From a checkpoint of a small mixture-of-experts model trained on Wikipedia.
Size: width 384, vocabulary 22914, 51.7M parameters.
Experts: 32 experts in each of 13 layers, 96 ReLU neurons an expert, 2 picks a token, a sigmoid router, 4 empty slots to pick, a shared expert of 256 neurons.
Training: a variant of Muon for the experts, 389M tokens, 2971 steps.
Below are experts of layer 10 (counted from 0) of a mixture-of-experts language model. Rows are named router (the router's row for the expert) and show model dimensions 128-255. Each number is 500 + 25 x the weight over its row's rms, rounded and kept within 0 to 999. Numbers have three digits each.
After each expert's rows: "comes after" lists some tokens at least twice as common just before its tokens as in all text. This comes from a sample of Wikipedia text that the model never trained on. Tokens count by the router's weight.

# expert 22
router:509519451522507493559517499520503510514507485481510519464503455521468471470499495505495477477519480505490489463499521499509470482443473548482495504553513524508494544533474458524493472514481511490535447480478524519495528490533510486543507469517469547499508469467495533530536468497488506478487516509513540456539521468479449493543509492495517546516506500505481477471488514521496492461502
comes after: " the", " The", " his", "'s", "The", " this"

# expert 26
router:504499499548528448527470469548481538482535503525537499478514467497500525477504475488520460550510452481519496508492505455473533550493489499495504523530551475505515556523518467464516500481497508515495460469490504497504524477505483528491537508521481551512506481519474511479503458484495513556509482545515523493517466537485470484504458486510509533502519493485470509511530513542500519515508
comes after: ",", "4", "3", "5", "6", "7"

# expert 5
router:501502510517485516522530493520469502519512492505550476487529436519518520509495525490502520558500475492545528478511501502440492513488502520465505537589506469491531514522497495518507493474507495499509486477514499506485548513487477458507483511519492506511469496487509468496508506496518546506467456516528520487513519493471459519530494531513531538491566476533485500490509551506498534495539
comes after: " the", " and", " of", "-", " \"", " a"

# expert 13
router:512506450498505560476497532504459485485448492469525499478539493525463496494517514476483492512518484452518529455509486481459479491480473533520495498517513484542512553511520468509469499511508505503505495477514484500495527500500502511517541483496518518464479477521495481528471529509473506502495480452485554473482563505510486533499508513489490479518500475523496446500497537542499537527520
comes after: " ", "1", "–", " species", "oc", "Species"

# expert 24
router:490518478522517523493545535548509505529458483507508515480564446533474483489502464527489482510514493455490488487536509492459529527494468516486465519524502501491496527568511475502468515477519487475536477530511488505493508462471501534511499480483496507427480478499463523485533494498517491472480491467526551464484533464497463510514494487531565552520550497525502499544546511493493525471501
comes after: " |", "|", ",", " in", ";", ":"

# expert 14
router:504503464489509484523513477513478561522470457509518481500517466504460492513512518507508510542522491515541492479508480458534483495531488567470509534513544490526559535482538456495503476459495478481493492484497501520490525486508520500519549497541525549501500471505477526499489500485554473496429524516539520502509507469476484547539485512463479531479529542522507456469522511501481529490468
comes after: "1", "2", "0", "9", "8", "7"

# expert 31
router:492502477477524538511507488519484532533514489465518507503559469467494514512485455452500484518491517482495512543487499473496487512510420513499477489557495490484483516518476513493479516448469463507552510548529493494487472481530483495516524503502471557523463497531471537492484518493501536525452488512522520481519505496483455485492486521538540519500529503477479497522501525539495518509498
comes after: "\n", " |\n", ")\n", ")", "\n\n", " University"

# expert 6
router:475482529478482559538533503517441518538515492493525512458527472505466481514510509472513478550509510488486543504477480488500524524509483565506496546499494509500527537484506475487499504477486462486517472509477529453513524455529465464518505505523445519506496498514504507538533527514503491536514490476551537478510504516498475499491501530487513496499495602510508480478517529559528478510536
comes after: " ", "1", "3", "2", "4", "–"

# expert 8
router:486505510491526498496527522503466526522532483529499544482491470517455512497425555522476549518482481494545483477492502481491524539494483504520484482535546496490524536537477469483480508462504514487498495477512488506510561451494534485529509507484459535503494470503452503539514509523526541506476533506507504489529549489466434439522501537500495560502513508523422498461519516521507470532500
comes after: "-", "|", " a", "==", "\n\n", " National"

# expert 1
router:518528484490489536526504549512469502503489495512531540476568481484487501446515510463461490515545469474536503452533529489480465512508486529518473517527515503498482502504521472513467518502544477479494478474476520504473528472503521472548518522536505516479476476513463503478506531486506534544464541529520502487534488490470499511524501507485526539524550502463462499513502507504542533465481
comes after: " the", " New", " United", " in", " of", " South"

# expert 17
router:515504460485473520500525500480485497505498461511487572515514452488490515490501416470526522493496453492546519488478517488489501522507469503535481513530518515492477527503493506472495506460481543493501481480519568461490539495482479501501524518506504517512503476493498553456480516510544514517527502502542497493462495496457471483504505481485567526521498504528489447473536510528485534504492
comes after: "\n", ")\n", ":", "-", "°", ";\n"

# expert 11
router:498478523492507503533526507526468516499473514483502519528504510477442571491483519491507487509510510477473499494531488486479433519541504502470483510539485513475532514552515480503518522473464519508495495523494516505484516500541514497474504541524475507510494468499490517484563472487470490505493458496515483480524543465494452539542498514492464531509500473514469473546523550504556523496507
comes after: " ", " (", " the", "–", " No", "^{"

# expert 15
router:486524491513494490478554479533477528499538526471500500541495516499489532510526530491505487501528465490505495495495520466489469502525492492523481526521536517519496521499534485479485453482524428455520471524486513514470518504595529531585519506518513527500455501493484509471500512489520499466478479479488495484522510516461454511513517586489510492534517530516501510437547526513523501505480
comes after: "9", "0", "1", "8", ".", "3"

# expert 2
router:473547487495489544507473467506479503517440489468520561499511509493468545484442486435463464528502515470533539475513486487506525541504502520471462521551515460481570500499492460507510457478495478471498473514471479457477499472493523549503514509518495517489494496519483522495499528469513467459497472534536527506508494474519448515512468492528526510505532531525464519475582494563526491502503
comes after: "2", " was", " is", " were", "0", " be"

# expert 30
router:484514461490501537506535505545484589485543482509484510509555508492458474488518466501439489545499501491497514456515493479498473543507476557477458537473521509465490494523492473496495515440511447529498493548487526516503519486536485501519501521506503563518465484494478510518469536483473512484468497516545493478524519513524485493500509510552510509483560476494487487451486554538520561479494
comes after: " of", " in", " to", ".", " at", " for"

# expert 19
router:513501499473477540541502468543505525502457497485501497506490503495485513510534458499530477555537490479490506513533483467454509518501463533502450535500467494519513498531483511507491531490493476501487500494480507491490549505510482510511520549510506513508504506492463489505503518502537501507492481475528494502509512495502433489502443487523543501494524515528481472459529544529522514472480
comes after: " |", ",", ":", "-", " (", ";"

# expert 10
router:500452520464483542485468515534514477513499486513568485479470509513464485483520474507509488513503482462529491446525514473483494531503473499469513534540509530501489541502483494474463499483508478492536491491493513515513470441528505492482514512533481551520496512453475518481565504435489475499459529507515527486544511522498484471492466455491483533542535564545493496506500545514502538489529
comes after: " |\n", ")", "0", "3", "4", "%"

# expert 0
router:467516483524526518522513505545505499486494510523501498519528487512474500497518524534503522497478507503518507489495486484470486501495523524480479504540520491487504508488525469516501474458471490485523486458503485531484508495516495513533530512473479521505495456490504527510565482490521501513499533506521524513513537497504460517547518485530543501492516536509465511464539529508493536494524
comes after: ".\n\n", "\n\n", " |\n\n", "==", "\n", "==\n"

# expert 3
router:509521504467506513512508486482494555512483508508488512505535517487501485517454529502493498555498516493503539488477506501495495525471506544474490512525450516488496519521501456520491493483505475493528458544498528471489496491518505491545538501525490548509465473491488544478471511532515525513491484476515502457488515475486496502522510506544553543504520498532501503485491509525520506529534
comes after: " |", "-", " by", ":", " J", ";"

# expert 21
router:482520473515500545517518492510471559529471467498511464489517478521452526466535499470479515554509513478548498493517487495480548528511470498493481528510510473478526505531485478503499480496541479441529486503492525485479518488514464490521498500498513534489494487516449520540503492437503497519463498498557528521496482494461453514530502471489540513486553516492472514513493494544484520517495
comes after: " a", " the", " in", " an", " of", " and"